config.yaml
num_hidden_layers: 12
hidden_size: 128
n_experts: 16
experts_per_token: 1
d_expert: 512
d_shared_expert: 0
hidden_act: "tanh_gelu"
moe_layers: [1, 2, 3, 4, 5, 6, 7, 8, 9, 10, 11]
router_score: "softmax"
normalize_top_k: false
routed_scale: 4.0
balance_loss: 0.0038
balance_bias: false
router_z_loss: 0.001
router_noise: 0.3
init_std_router: 0.0291
lr_router: 0.00112
num_attention_heads: 2
num_key_value_heads: 2
head_dim: 64
vocab_size: 4096
norm: "layernorm"
norm_place: "pre"
norm_eps: 1e-05
positions: "learned"
qk_norm: false
attn_scale: 0.125
tie_word_embeddings: true
parallel_block: false
init: "normal"
init_std_qkv: 0.0174
init_std_o: 0.00355
init_std_up: 0.0174
init_std_down: 0.00355
optimizer: "soap_variant"
learning_rate: 0.00795
lr_mult_qkv: 0.7
beta1: 0.95
beta2: 0.95
lr_head: 0.0128
max_grad_norm: 1.0
warmup_steps: 200
schedule: "wsd"
decay_fraction: 1.0
decay_shape: "linear"
final_lr_fraction: 0.05
batch_tokens: 131072
max_seq_len: 512
doc_mask: true
train_tokens: 691600000
max_steps: 5277
dataset: "wikipedia_en"
Below are experts of layer 6 (counted from 0) of a mixture-of-experts language model. Rows are named router (the router's row for the expert), up (a neuron's input weights, with its number), down (a neuron's output weights, with its number) and show model dimensions 0-127. Each number is 128 + 32 x the weight over its row's rms, rounded and kept within 0 to 255. Numbers have three digits each.
After each expert's rows: a language model's description of what the expert responds to; "comes before" lists some tokens at least twice as common just after its tokens as in all text. This comes from a sample of Wikipedia text that the model never trained on. Tokens count by the router's weight.

# expert 5
router:144159108124099079142118200117106110094110156117135123119173142187151154118143141117156112144130055103097085141144045065118168131143106081116107116120123108136096143142146098139180109104153130126060104116139073111121103112097165112132166153171152133124070116116073226129150153151118144165126106184105136179129175215123088125077143098161110103170100118113111177116094143101189144177097
up41:187188100169125123151145118109125161132133196087139158123105111182104101096127128216117108125106105108096165150153118121127125107143108131083163079119074140170133116094156094086083093116142137124071104074178102102112099127177180138106116109158225144092147118182119143131141147157081094155100121058117117177170096136121127168140097150113122141163184145124122115162117167134138053073166
down41:118083126081113174149141132140146119145085141189129103170114108170182092157184187141089111123155128156133123134099136137077156113172165115136134148131139169157103150149097094096111169066120137121186130135107103111117148191123130102087144142156130125112055135204146094136117109097077134103098167130140082051164189125090096129173149114140133111164132208148084160192108171161104123069155
up42:118152132075182127141074161115088175131086091095099059140142057140093161111109168098165152156116103118099093166177104133195082168130157112108128122097112149108139141177107087175138119136098187089129161092143096100137095117130134169100143129146171084082098132116110128045158073179121124192118176102138163179112103123080146143154098101098107155100106106172104114168150096085132171147111
down42:130108130141107082141116180155145100179108173098107168160141098142129074172139090149083152098145089143139098093095106098130146146131125108107130127090126147137136129143127085141132130106103116089122210151122118142180107097100131153089156107100148183068144116216082099118170112072118194176181184086147129152119122101115093170161132124200144118087094087137146133142207137090097175094189
up43:116100125163189102068112115117129143121111130115165179122128209164104115097131090154053120128174140162131132134111088127102112136150167088114125151116122118113214177156120096146081138144174147122167162071115148100211116115141125122095145115138171118123081098091050094113143151181097106112085141142167155142156092109071144117132082167163107139110075087115121167125110101099086138124038
down43:149072111136117125117095133128151134146108130137163097121156097159080134163149112089115177168153104183159155096145118168117190114085140081044198102049117156128127082127103081133205154131142096135164172104142106156198096142135095077141120132107128135165076128132150158148138106120121156102200144053127160109078115116105148109135166074157163161151180100160113107110102139169180128142127
up44:085159123145134148120063161150147143096182149092101157110165097141115127141137172133124045176169155127122075129171184108042098131097166164098158123130130113127125169178121122095130115118126135150151124110062102131138104202134184113167081100109175119141185117086114173175127129093094093162094120103113112118203155142112068112136127148085110155131130117177131167163174119191138076120094
down44:108170078105107135099168121137177114166111130121189160129111100084150127154132097088108158187162129146126092139175111139130191091099094110116111160128198146158178166136075078110153119146133135157149094077102113129103103110058118177120108131126134145084069176121160101151160107096175128128131148067133057170151136089169191177121187172113132115127175115138138089127071166117121157104079
up45:105116136171164183120120130187107086170067121138092152089098116118117140162142097127082077162183131135139111116136155159063168107159114090134149138158114105153156124156061091098133102165156146146092096168112110151136112130098124157126113080085079115136063114084081120075182153092075125124175161142076186113193118136164167113172159098161160089151104102127112076138069170162120163139110
down45:135062174105168137172148099118097084130142150115109139120108108137165162082185143173117213105140130127121097094137049104153137096089084135083115118141140110182158133159154130152115072109089106131138129113162168129157093204130171171130116114067106120104092157164060114119111129116127087122068106149145137093117073164141195137166095071153120138118139106132132117188112064160127088070116
up46:153091149146082159116133086118057071144126096125098157177131154181104167069129157117089147143118163130143143137163164142142133159154126126089092080140146143170134156145137166131101156127126110145148136123154080090208183093167132110108134119121174163160124126201138174105163129146125238141070146169092164128081118148093096097200115126195154111181131131129156142118132109083091160160131
down46:093139117054101088163141063116118095129126151125071073122128107077101094150073147139147124148124111141122157147138172124130096097160114073142113126124117154115107121089064073077140118147088108142152148152161147080160126142138151159179165130190095111092119137125133165118076118131147160097187072158134169105122173041131157160059112074069064157076124106128146145129154165072110136131141
up47:135126120106142130120136114137188096131150122170130053123119101148103091077055149154102151159090117146195169163142109151098161098165117133076104162103115101125116153185136134147124137155184164121166119142182135179042122106136190164048133161166117133118208094123121119096136094120113112111168161101118141170136122154136144171136188129142118134167136078145075154167207133126117110131072
down47:154131115098083174116079115114120132096156165120112078112115199085100146147167155142169140121093139107118122091101211104101220120167118133160082116130115106084110175076101106179172139130206148163128148113178146173079091142135160114138120129172123099088129113130101152135107129161096074136089153127121159131159120139109108166119141086148100172150102139087061151204168121060125166121107
up48:153137095111138106114111076169195139153084111089081097122161163113116189196136067096067068137132152189063116135155126192127112134155150132114081131140153119105087122134140143150102103115175122081140087059150134138162132152088096142069116125133132133093118138139147184146119122142132157155136162123058177123203157080088150143207118131122121180089148136094141131172134170143114140107096
down48:091146121076113144138193174182152124144118118135126123161116172170050113086143122217091166118173092151183079139122140173145137192114138147128106141096124146132146105046127159116149124120104125118099187068092190139098125076126093158144090158180161105161141123120108177075143084113159151104173171135136100138138129094129165157115145120168065131133132164153104079143141090128092119075144
It responds to: Commas, periods and closing brackets or quotes after a word, including thousands commas in numbers like $55,000 and table separators.
comes before: " and", "|", " which", " but", "000", " who"

# expert 14
router:125135145062121095128098093135146119156156154108110029144106076163079087189192074165125089134088089134161112116162123102162034160159217152139117117109157138185138117111123143141133103097136146132149126136153157151208109205196113102108115110097107129099148087112164100102123107115124135145122078117100137109135086113133155138118154127101077169128173164126122131150171126161173134090124
up15:074165074130135162091137140167122110135134178136083137192138146109128141154141152078109091098163115145204103164143103126144145094159129179124062164121147142168118094160100101139080091181111142108122075131115116147160146141078073103131074084073150124097163122124094067129071150105128157132171103130119113119181094104104156184124180152184094139116155170176057153110099129170124141070119
down15:083151061136152083199075156130141146103116084124076186127102132153115145122096111058182132095134106134109145139132143095156132126145157082160183105095106108089157162139124121097140069175174137135115097200150171146110165139083124094151122093064138166157163133133149204080174118137076155132125133126151104113138156139146110171139085109062150097122077112097128122081057155092117132146102
up16:104136176126100141147079153108108071101150145074099173078136119164137131096117140177106109134164087167143173156062096121157154097077137199137098113143117126136131138078110168106097126075135123154143128109112135100143107124151160032112145108117139145101097089044146107099085084104134126108172123168154168100085139127193112080162202139159076132160137112174056128144146171140119125100114
down16:103100122173092147104089117120148148122066163135087133113169157061188136113122086223089105169180090107064126168163134138113145088185081136139087157120118127130126131126143122069073163156103122151104080145115157125117094096106105096068185159105079162137155196130092112137095105132131146097163112129145138061068131105155099128129154065138121101129091119127084107092176130150115140095156
up17:131074085076152148095073121105126073142139155139100074156168149062137125178147073072171093128152175092191166173130114163114128085137104131123123120099154095161084123149112145081122138155140143097177121182173158121140178111104156168124110119103107099112069133213151125110134059126135109114105126125171128170127120113095048100157161135180103137099091111150160168141085078135133116110162
down17:154159100114151158151115134088136090127092148127154216095185100146161153131142144092131140067125151093132096137170069114073166184111204153131080157137156128129134136115099067138095146146142133137081097096191144091134099155146222108122103114164136098156123122112078142092129159165140115132115086117135184034157156102130140119124144179063163112130158120087139128094158128151082151131169
up18:132120135126181101118081100178139091111079148123110096153193120117094156140135059189137187147149138118136129105196099132117088140103166120099113164098137149085173073101166117139108151146137105121191088119160056112147131122134134129122080098157075186084129188121120125123118177181128119132155122166152081176144145101110159158093095096111170142174080112153114084174045160083123102127144
down18:150180092115150073113135123134104135153149160126089063145191089080163127041138164176138111134128124128090130122091125151152192184181118193092141137169127135126121120123101118116191151178080089171178111122124088074109103135135142137159130177113109100137114143119097043110157099088094139138098153145118127168113050121097128139214129120151120153081166082132139138107105107147167124117094
up19:138125109163140081148133141156117113125168125131113089129114108042121151156097110142166132085192132146132101122192146209140154087142115128100191075132176155133096084153116107174151155102136163118170157090158099183139156140126182126157151085112113176122115076037110112114143135143077130109174128142126146200140121064146117073143087104089143133155117094168179128090074096159119159158134
down19:132130123135100080091087195152074092132121143135165086126132103132150134198106156087177168072131125101172107159131192131112118097128155129181172053115109147141100180142146150092109115159128174122128091110109113152142099152091152111078072089146135114139162102102127095122128137107141166100126182194155132084065137090177073099065156112112137168174121088122136130142177088131057085138124
up20:121109131115091150109129100172186154079110067201160112107133110184128129150171100121084146130164133147175158187108100192128131167134142063118124147144174167113134085125164108099152143109107117066144091121185111123080115107112210117115168163117105090151156133059128149073181109159073053128117155128124161187107164135123151140174080123147122148105154105148097130065135113144111122121165
down20:133097144125117177103145140117095140136084125106143085098117136141170186158092094194141157123187126142165179138129150120127108209074155106140093123132212054156107055110156063155075096122133128084106163071156097115114157090122145121101100131153156107161173131119138120047114080137148158131138153123121168132165069101131169125113144129113118096073133160155144140144139064142143105142195
up21:082150088173092134188120178111096141131191138174087086082142120096122099099189141105106089130161094114182107169113146150115152131136157115102146136043113161132134168163098153116118098119100149138167091144119148055118102118106056115103132168196074092093129049148106158099138100108131078120097157127142113153106142130123117099124147067128146101063181157164136156130146168187151100124158
down21:125162181184109146112162067129158071109170165143134161118140134102119173157199114105130098121065131074148146119136145096118093096093121143196135119100153100161159170105148133149119150133158135151138152181124173150122153173129150137163156129195078116127169158153109139152212145107087057098131129138132134137090173159165128084119137081096120130133091082185183163094154128108122100124215
up22:078206125126128138132157168106116094106163109084119123165108119068096174151148161082099090133122123132112141129139123143154146206198114124108089103128142144128149111155107096159079137122172126130073145096123128160120141109149113164171131106144116135163146171107134154200076197098164129125138154135063143184124133079080149193173125160173126090135071181101135115055177135111130134088187
down22:085121127130079096120091151122107037117120127105155145122093075098121155138177105167136172060143130130124087151137146157072110124129189212090116148147152098125080113105143089095162233083062093099189096134141100134096125138167158147154148133117122118168096102133100080144126151142180098121135146135106078156172089122105176115112115126093136188116118137162133142094185134147153174127153
It responds to: Digit tokens in years, scores, records, statistics and dates, such as 1940, 8–1, 3.4, mostly within tables and infobox lists.
comes before: " |", ".", "–", ",", ";", "5"

# expert 4
router:171118095100138119137146101127141064132126082102084141133127197142037158119134084133117135164091168109134129129107193158089144128129089106150166114094151135145143154124126128178155110139096140091095112145143144143203137129118143152144097122114142153147138105078120126115121078136143133111138123062112164117165210122142188201120099130222134147130125041196129119110078169101107123161062
up19:156127103059167139119081137177138081130158092109128103187086145113116149210112076162076127141095153156093131137165129139108139154134163127123110080096144153108157134118185149068125124158093099125134193111199197126111175153174095148115095119150074109123104154082095097142094186104160126138124090187127098139119154141145125165088113106162123158048153118135122084108083097112164186150136
down19:133139068152123052107141176123088106124143134135108106122158157149075107137129065091100142053104168151143210145160147098105146124116120148125087151134145144156167153077103183091149157165155108130135085154110120091111129137174137135143088113135081133098068154182137142145170102148109148173140125064079134185165175104165124097187092100082142112153108127154107118087112047110113097163180
up20:174103121122141144089126194137086078121082113134076159141120110108114091087138082153074112180152100117121198085127104127109125164121112119140166121068169139139121082208116163161130122145129108136119134122116124167186115186166188174109133092113121120142048143098075132159086122115157137126142139081110192074165162135125123124160144075118114200171142104164143075127137155059110153153147
down20:154138184106233155131153136107121051142130127160011143115072142128123152117098113158091117164144115146156185129133115166149141111133106136109175124106086164118143073135153147105156114108125111120158159126111103125129104119093188116156184088138161125111089127091099148091083112171133128113136121107185135162129156065130131109188101151129158136102126151142138122149091169151091140189024
up21:102095150122113116128183115113106096134116138120152074119120148168126184149083157103127126168108122136123083112113094121076124091078122060122191137121142136183094099147188122135090071100064113138084062090114163109175101169136157150132095103204096160165117138144125189149122191119111147165113176110147109153128127068170218112154097121123099119116148149122140108153101131207092132093106
down21:115146117105100150195185040158149151073142094139094146105105154116111129136071161152163078120112122173128091148108079116167133133098103115128175110130131091157111083118107099191162121089147156145188086161164162081079086135132121153136137070144165156108106113180125151110128179148151091225159183134118115106094140148102115142114120128135219104088101139129133132076124168157122126094094
up22:153176110123138120078118119145121096153105119116096116197153201117123198139202145141111161117170114220163118140171164093140125136145129136082128169121128086123141158125161141147188090154097128067135108121172039139115145083143136171139154158126159131134155112103099138109077124054128185149165129127116111120158089116171096117155092121130180151096095116111103197064144133098082114139094
down22:193094159097124143076111127094134127153118198156114180149087129064122127179147151120101117123150116150060111179171086137164130101129049112183135128113160105144137096092179106156159122133120166067175165092092129175150136100147137108087119191115152120137129108092147151132131091150134088135128111114132124084139158082117120110133097062060166164116097186158088126171162134165151201093125
up23:149120168068134105131115136133099052144176138130209106074107134077080112117117090156173132173108136129165105137092097106140157140204155141097138151184133132093072141119139169125099062132192153145109107116108152132156139108127118064191142130113176151173124146084114094168226119076103114150101170153097144121148136142073162105147121070118143084156151114141117151141118113154127125139068
down23:171155158134145088220155083177126103142150136090111060093132096070096072118130126112131163123134097111139176074143100114155120135138135128162138154099136177130176151075102143165133145134140099092119094180128172171108151135115057158183098142098161151134105076129114136154134150079163153121156165090122111157132152140236110206131131114129065100155142082136140130135103120150078085130105
up24:132141139167145109072130119133119144180134142093090066091139130117113116133123097085140088101131158129104225077138189180111184195142146166084110194150149150115109088145094152125150118132176158099140121141176124146165108112126184121118105096141167065135178093151081078145056122152147139104172105154136101097165110170145110091109087080164118106114144083148172125154156168110151118148064
down24:117097194100152128130150083158120118120126173104120111152134122166079130158119166089128126114114172114136108116101157170139113126158157054121154135158150119145110140151143145132171167133128169159145194106131136149087161147120113102118164140181189125131160119107122167139185181104127082107124181083041133171043159103128180113117117114127134136058065034091157109079192128132097133104135
up25:103114122125108094150101124120169080147114112096122188114105183131119117158092103149102131143114159064158096088135156144130089180137117098089113221156092114125080133107068118168128061125094136082071102121162153076102120150145108167171077147086096112124086158176194094071077134146099126163173176109203107103153152107099140118117113093172141149141140101179136164096129100121161109118103
down25:149137213140129078083116085136143127136074123112136125085089148109228148157115133161135119151169158073165109150126064081159139135118125145083092152138160186038120130151138114078189129144141150103053124189184114124100149173095177129100159134181115097107151140112146143118113122134126090094162116119168107134149119079128084193087117106135114149096144134133095098085094173122129101113136
up26:131143088159083114201164133129110082076145102125108149158204094105157103160149077142169160157112155081094136170129092118096102158171151073101130151068121142144082118059097138148152062155099150133116139108120146102178120132126062183113178117169107080088108117155123121148122128197169076147128137122155141107198154185127109138159149132122108113104110141185130092114115068098107108097090
down26:139118101185102108088156160138100115078115181163137121076146127092176146154162144104115153138090146116145032073124086138118105108119133130123111083108177121112163146137118097115152186088186134115153112116125132157069091196100186122089130175078196052122116100148127121113121112109136158122152120104160125098122103109143201114124133115137117136190131190175093182151137083099116091081176
It responds to: Field names and list dashes opening lines in infoboxes and structured lists, such as Personal information, Occupation, Ideology, Website, Species, Born.
comes before: ":", "\n", " •", " Born", " information", " by"

# expert 12
router:130122115154151156054099085046117129171103139143130128103099071096144155139081075046047142137139151139033127144126164131108115135152090186148148105138086162121131176178177137133124126132123143213171152102139158095118180159089110114108161144101125048100149135135162107113106123115137160154116208101143145114139080137116173117185130144114137130132146120091146112155175145138118124162118
up15:117108140153132164135110111108132168113093136121086071195086134070096099127067110104097074127108107136115048192170094137096108163168134071161151155156219093140166066122098148132124126186142124106139139159161173092181152146124163146121092163185087086165102070098169134104173142136088121146095136139196094110125169116165123089169125116110107106100150142146173110147144122131135142121131
down15:109118085149101116114067120111183134074141159088115127136080172089153069116140147081161144142116097139159150137137115146086093147125201127140144154125137118168127097120082103122108163078124083150134129129109154144141185081168124175103190123192134152140124126125186133124071128128126160147134127176120099145141116121209107123090068046091133104147132088128127040058128171126177088092119
up16:124132133117182134102127137136164086177107151118074146099123108085103184141101148127163051186093125182125140186132101084134164114095127164128142158109150212068100146143185122114157131180171118115098109135072182130172139138153104153120161059149187107113117104132139118175167144108161146098137152100107107143131098111088134130123107141146063114120087141066169152137167065072070103133147
down16:116152083110136119147108094111126140124111133149152178150114116135141171106168137071115150046152139104117140061129095110111092121145104129154136126135078142140102126109118115109104073129209137172085167172224119107109071111093119126135117180083100122147141178148149152050151080132100075146049063134097170155148103089130143108142135068147124123082122121161136090093084109191141141113157
up17:152063128166098155154194180091096123136098106179103117075134118079114168120117117160091102123161152148132123114109118108140097159194140169148103116116110165063108095076195166133149127143139125152149175176142067084145177168159122134092083152135077114088116134145096151163095143098167170168171146145104112148137149144110132162124096115155113116070223149114168084126078139087148171136091
down17:135081110139129122088059081110143115095082138129104080205074127129156110117123166105127107128085136129125188119103120076122176102151115121145130157144116142147060152163061144157114085114109108153074151113116157125051094121110133106185134101144090173145154159152100141067095078142176147122149103123154114219103134129124141121185160146085129169139196140113110162133128192143125152077081
up18:143079186121132149140100162114120123168152091076054069138141102058134200110084177166116081116145131144176122107190129138116120130191110124025166123137139135072140118154106121156040122185104130118148079076123110124192149165115128142132154121156152120120108078094152074172183170073136141162124132128109122151123085138135150154139095156112089104121131138124100126152123113145143119083119
down18:189165122142168064137205137135115134153244131137110126073096154143103085105073135148110104098152139143133100159121172099134062106079113120135128118126134163186082125082108164099147108111097131146084146119179116129119166185141144162135141110168145146157153131090136126098080072155110149137099125194087112114145077103162176095122152140158090114088204176103176120127104103143118137144101
up19:132102121112095148085137100094145095114161108154089056086024089111063174092102161117103109162110108171155090132155129120091084079112120117081157140134160113126164120136112164140087098145090112161118178084128151082081134160124170108102140141132181102154123156093178116142168139125086106132150153101140084170147141121201155142154098141172128112164107149133176117152119133084158184223124
down19:137080110122052142128096121120136147183142101142114166150165138137145106089118108119198095161115076147089103127097156091093105142091164183146111107052123161108146102089048118135110126108163140130118189139187194102186138148099122170166082111144105108125140146133138184146130073119124120117132117134167150158215158196099164119161074162104099085090160098130124129122087123115188138145113
up20:171171128063109060091123152118137117162156119119137131145088123107142090168136176141167158137122072172109146106089177170102181136147100123142138155107149053108175118095114154196104095142119140117197068126088118138143185074179080157066129138176091119107093150129136086126072175092100131076154149124113104140148158188101125118102111117166164139152123145120150154136151153151195145077146
down20:177076139082185205153129124124114165186138114152096209106178095131098145130118151133099111168138104129085169138161102128159119134126133153173120165111141114084121152185130073115126130170131108145116103145132135088123109113099130064109133084106176151100193086073152161142102052132132092150160140029111126137157115101147125149168154137143073152086128110127159154156124076114175146163072
up21:147090166110142150100107140108187133114116132128117136179137160141144076119106139158100121158157174131113154146059139084071118137123133147101059108125051135194104133155129104140093169129138108111093190108098155094116153160067125072069054129085066172092183116078116167112082114117125132121126120121120151161137125127132082129161155149200101180146098160156130115184069160118145101150168
down21:082153098170099108123167146150105176135168145144155061169069115114124144107103118152105143108097104069173069111117145174107121117158108093173112142135120176079087104090165139124154152124079126116177128195087106126090067092094150120108142113076149128150104094146137069055167096144101114128149168079177150109118130124123152160143116157113153128112136137162121185074118122152019128092105
up22:110154067112128114135109125098130122087114155156099163171121081156075145136088133119103109107108101149084062183099124120119086101132133215179143116130170146102185121161140134180174151198148159137132179114131119100106130128087118131115200180177098095169114080172107150084139148133141196114115087127145084150094129147158079107151108104175165103195103110124132085079173142114130089156095
down22:146117164145127177156155172070174138196096113111135117112109113151154089129150165125124138116154096116096142117077130083106153200123074136048105112109146058095113129068175135090098139099134141101124114113164148113111184079139150121125136159188196155117148111167102138146091124092142124135152072116154138111186130093096121075095158114097093081044159122079062145115116124100077131116112
It responds to: Function words in running prose, such as of, in, to, and, with, on, usually before the, a or his; notably "Because of".
comes before: " the", " a", " his", " an", " he", " their"

# expert 10
router:123178146131107112145137168144136126098124099048059150124107207085131096141186183169129103132154150162150130136149043145121135164112089177077098133151078190119113110148125078128093130130177137128120117061130153103136220123201162079106097135096146126064093143142131139118126114184074178121127161174155116119099134110141166099074150122161113141130078106147111114158134127133113146133113
up19:126139125080084168140069102230208127084078124048076118170141134107124145108184116134074088158106157184134122143152140154081130123125130119078120140156139133121117121141139087121139124110140086124100131112148069168118168144107147163131137139102105149143103164045087112143131159202156111141136120140153155152131113151108128181135073158130100161107107145126220140107103143118081106177077
down19:123153115101129124154168113136167168089162101114067119117123101099120203109080160175131119169076143143135120089167091091138190197152155160135117145122155099185165129125093130168122111116163109095124137119114160130182079163196172115072091114087155115125143090128176123135085157156132129110209141155074139095074210144146167119115097101121193107140105099082136161087120097144138125103143
up20:104062156169103112147112144150154073089058127121123126105169182123120091122157141118046142119174122147177149168155107164124107116081132149090167128135116111135151184129136114150173169108105114128140100127191141106112062050159090125102106132085149138051110148170139048047175110109136085141159142113082139128145155155118148137128091131137076135101121125135064118141183081135115114154098
down20:111149117119067209142079153178157119155164145117126110207149143134120116154174163133170175123148132121092115180145101140094137119109142193180125154102086152090131177104089158178188128161131186085157102121136130169122106126145169078131131132166131065124111152052151160098116148133148105087127088125149137108110112102095077170118141125106162103135108157185158155073182092199137150121098
up21:120148106089142124111088131196107206128162116121148161135180153140105109117086177083131138117120122133112119146127075066139104148171118112129146159160095093142110054085107070104120106132171116125102103107118080108121200109139089110073111098135139080098153090135078123191126128150112190176169116135125145131093139118111108065191110109130155159146092128151165107182190051116105114183091
down21:145097176134143082136126134091129123088127207148131112146110120116079116123153151152072171086125147176116120120103129132146162113153147173153141109125147126117131130100129084111101176105058065064105162096188072107150134124113095125128095130150116117146127110167116086078031136093117074103146120099167114153148035122159099144075101142049164074161103118155114139102104108197102122140112
up22:037150122128161023148127089109092120123122080138141137159135131151133131085128132073116069180090094144120103119152134146072084157116065107167125151148098139097134119105119135129136119121143140161114140075157098137108179119180138132128152113065085126148096142161121122137098075116132097113087075121209153132111120104177121147112128093137117142156160107111139162177131168169133218175209
down22:130181098119118131135149079122113105115178171105090099140103126130097099129101101092124171087146140177114093139112152160106178111099124152131050087074097130134068175128136165090146097103148182073148148166134087133060102168114158149117142189138136119142106124092093151104162166125120129117107143131112112140129094152131141150120121183124186168088181195136151089084128182175052175055110
up23:145106116085172157096111096077147145156091121164122083112081127116130067096141107099127155154133144118149164144124124175145101058174141063116124139118075126122091150111150098105122146073110140163177115109134119125180194143126129138121131084063103104103095123158156054130171135231099093117144179170139178184141092159127164071157140158136119160073146103129149157121089161134106175088162
down23:116198107106118135195091121112164107163097079103118161081118087068163156177130106115147157117172157133097177159116138066174147179141104143182134119129123118129119198156107156163123133182133124113110178145127077117157130164152147160178120130112148067151135112159068141132155082073135112120128128162153147149114144112110066088161133073165160109154165102205147202122102143173123142117177
up24:081187115148102144136156144108124134121057092140121113125124125138113165123148172112128133126168192108115066066168095165160125157168185081110038164143180158095130108150136137184108178101117191084125144142098158112144160120161079129098144148144157068123109194134120183132117133095126148132158135116065136163124142083132128123169144067118122126132135052102101123168133085184094107180119
down24:139098109152137074062086153100109127159118155105147164134132134110144146098055128133137181142142134117188089141100139126146131082092095147168103098100123127134096102131140113127122128182126092117185048193149117135115151104079198053125110102120080090122129076102167112151137085110109105194095120160131189096155144140168109148184146164089090151123081191088171161117118166098122151079126
up25:122109177149121166162157117159116184113140161133203114149186168136081039134164119108117108169167122136162140140059128114110110130113114110160147074145103124150123150112128098123120111172111128111126093089114131083153139131156110067108128159063125183130136127199116135035151163131172115094157191149149187129154171140089175065078165106129152116150120176153106137123096171153141147076119
down25:121095161061145145124103158148135113076123141114055104117112093146189151123097143157127052096172077132157099132121086193127162106072131137112182174128143137155118112139076159179121142089105111120129172142129111108165191126160116099114120126137103108132166075109078129107116135125149105127077065093099161095127209143112103159112173099177122103157119187193144094155139130070197126117117
up26:136118093126159193109104114148121076114141165121137093128085108109090134135113133128083060131136156118139148135115144128156075116214146158056113132124110128106181209148093111161156086117166119113128138123108171144187105146182129144130123092164090111159133128124133141073092124133111132113173113164235181136097133159161127145105098054132115109066165120139149138090138108128127135025150
down26:172137097130111197089153101141124119082073141153151133134161142155146090194145106136126133100118119165120180115136126113178128156132109113162092156151112121118174168079164071114106155099102099165132183170174143100153148128094133092062127104099098106156110129121152131135083101098184093122156213110168131149220173130181107181150175139120085105115156160171125103122183078104121090114173
It responds to: Pipe characters between cells in sports and statistics tables, plus semicolons, dashes and slashes separating values in lists of numbers.
comes before: " ", " —", " +", " \"", " N", " −"

# expert 15
router:143125121135127102089152136150078143147136178086125148080236124047104089136108161130099118126063056176149149138122140139119092117143198123145097094148148106154096093138173122130069132142136130110051177090152060128125129147111127160133106145125126138135063123132145185116116090125136118131132113102129127220165148168106099152213106150173099077119099070120107142118157139142137120126140
up19:158131109086118138146172184130102162121136187091127153098048104099133130072140166057156105141102127099139161158060165172135156147169167154107146120129116141126099148134173139144181139120117143119112120138112072107129090129130165150085111152099089107173100122110158210133085109100183122105109139195049148159120156125069139036118114136173117154130076102120145088137113167135166151163108
down19:140087132090151125131127095136089146147147124102117076105045109097095109188172146150083167152138145154165102140209134125127149108103069112159097137101119167144095116104128104141105147104118144124123132152114086102161128024125165108116129115104168154192116161089149114097134094104059142132167111075235154091121121088082134141128090133172094138096165106152174157122153106099090130089087
up20:115047141104178110102144092102138138096110139114121186142130148104110104160120141101134135175171173131142145119119145113173101140147102077145116116117160144103112158151166113096141169145214134141061161138134063072152149148121092113097113143091142112088137143128146081125130135112159083101121141107120114177128177126097148103111080225200123108242165130149105140169091150114061141147103
down20:126148096154060126118177140104142177160141181121168211160148124091125145101160104179108103121093152097080124111110139102145104116131129153111084073131172080075067138100141134103118147173156072109103169135138153136101064177112080200118161111164135182149111134121160105201098039106164124105148092111129132117143063092118105131133087100112098109097132111124115117132118074135142171154172
up21:138152132094116148134144084134161129113128110099126104107138145122136173135197138150110123162131103120154136156103132118103143140136125125147096138129062079100189094181081106084082099149082181146138181098151091165164176115126114113112097124147097154138164109171125133176073129136104100104170157118175128150225107214114106124136195132177165186155134119219097119100157141129120169200145
down21:127107123141208116093090083104187169155162156153104139189093106113130079119174123139142086099154140117057108113145127110098099130125120139094130137130104114111092167103125098167183102140105146175163130112029115095076112106121130093124086175131123100145146169159133064150119147091136160120077102106124097111136112093077160118118174090202157189096100128162137168091111160160058154163121
up22:126077137128083145157123110150115112168158140105120162101139145154144108153145120134173158075132119152137104128138149128104147102222099059099136078092133140215054092110155126158062165122120172100124165159172133114175118131070148115060138113147116136160102133144123139122170155157163095187092156059058112130153178145127087130110133113186113131090099088141172139074145106114155140159175
down22:142124155135086147178161061138095088179140206164143089166117088178146101151072122142154139129125143175113093150107107159198143101126147204101132070099120125144086147083179146145146118053149219153099188096086100101159150112179156095121177101128137119136120098154167149131125135086120118134126107084083139144136140119131160121181151144204129129096177128119161128121138103118170142134106
up23:114155181099171115132112157099094155164124130078103135091104119144108177164075110151126138112126135090114110130083129154103098119153155201150124077137139155145066176162107205149155100121099162151118117122097110109154152125125204147120052131121129140109131049126175222177087095098125108102130097096094106161168097187095160100147112147121127138137167196112105087119157125152102098185114
down23:049118103125170147130179171154132188149154142081161101086144094063115110181138127196189168192098143093169088148165132124130131067156155135116150158146182091104151138110091137127100089112156156110119113188107166102164154138152132117135131152062155127129106167093069119114118111109134097156154137099087116130099181158113061201169146053113147136114093124144163136139124117107155117110162
up24:098154107145121122162081144153142111133152165146140120088177091180129117110196113111109141165079127117123103106142126110156163203113201149196097191133133019199087096121128098094030121098086113095130117136112099089046115124095133131157129101147112123118106096164146142111144116066111093108149128137151153136112171184116166140156115116161133122168123114127118131099153128119148140195154
down24:122152123128137114180139096180097108097072106087118190103122110210150124126143175096104148156101115105190122184121025152110115120067111138169051132111160140107123122168160148113084114172168140147152104137142160125131113098165144095117118127149127106105088158100171165131161140144155125103170184148139128116116146059140104093068122138142168124190082060051092115138139109132121103120116
up25:129146121154134147099137118120126083138132098108194125112113067156136090120113103129112146106131161099089098149143053086171124055187169122177114132167113143158135106138110173157140100155150075125119119109140119118160091115123159099119185109107145177178108131131151146068046075146134170117105106127132064157161150113106171155154073079120072185097122160193154141120132184212136125121093
down25:114156120111121102126084122202126137173144089138138095164187090121156137135195153131138084147094149135102140133186136111090205139122134111070094118112160154063181132157183142140135119149144095080060107092186101105157134139137127113115124158073180201091102127182131150141144127114136130159071143174092061115132212115120123111130140139160114159169107121101148109086088126196120155131136
up26:153143136125104146177128118101106119104154136131112129082117146114111133143094160141184107114179132129098130109131131126059154145101194169181076095144157171132147166191078114107109153113126130104132129154090154140129176128165112083098069119058081142136142144119150173115191091128120140128094112100115094177188139129155181104055219113108068141106113125129050149102141094175169163084120
down26:116086127061135081138095095105145077152158169114129131118147150077112154136153138100116126158094174110140095117121154147113124158127139129106152168116167105136177138154042164140163143136127148058096119191134170199202155184176087162112148092069181132138103113101168145149176138149183110102130144110015146172138148137114164186126114142108157127132098142124146177127117093128132146141101
It responds to: Common nouns and noun endings right after an article or adjective, such as film, season, album, version, Formation, photography.
comes before: " of", ",", " in", ".", "s", " and"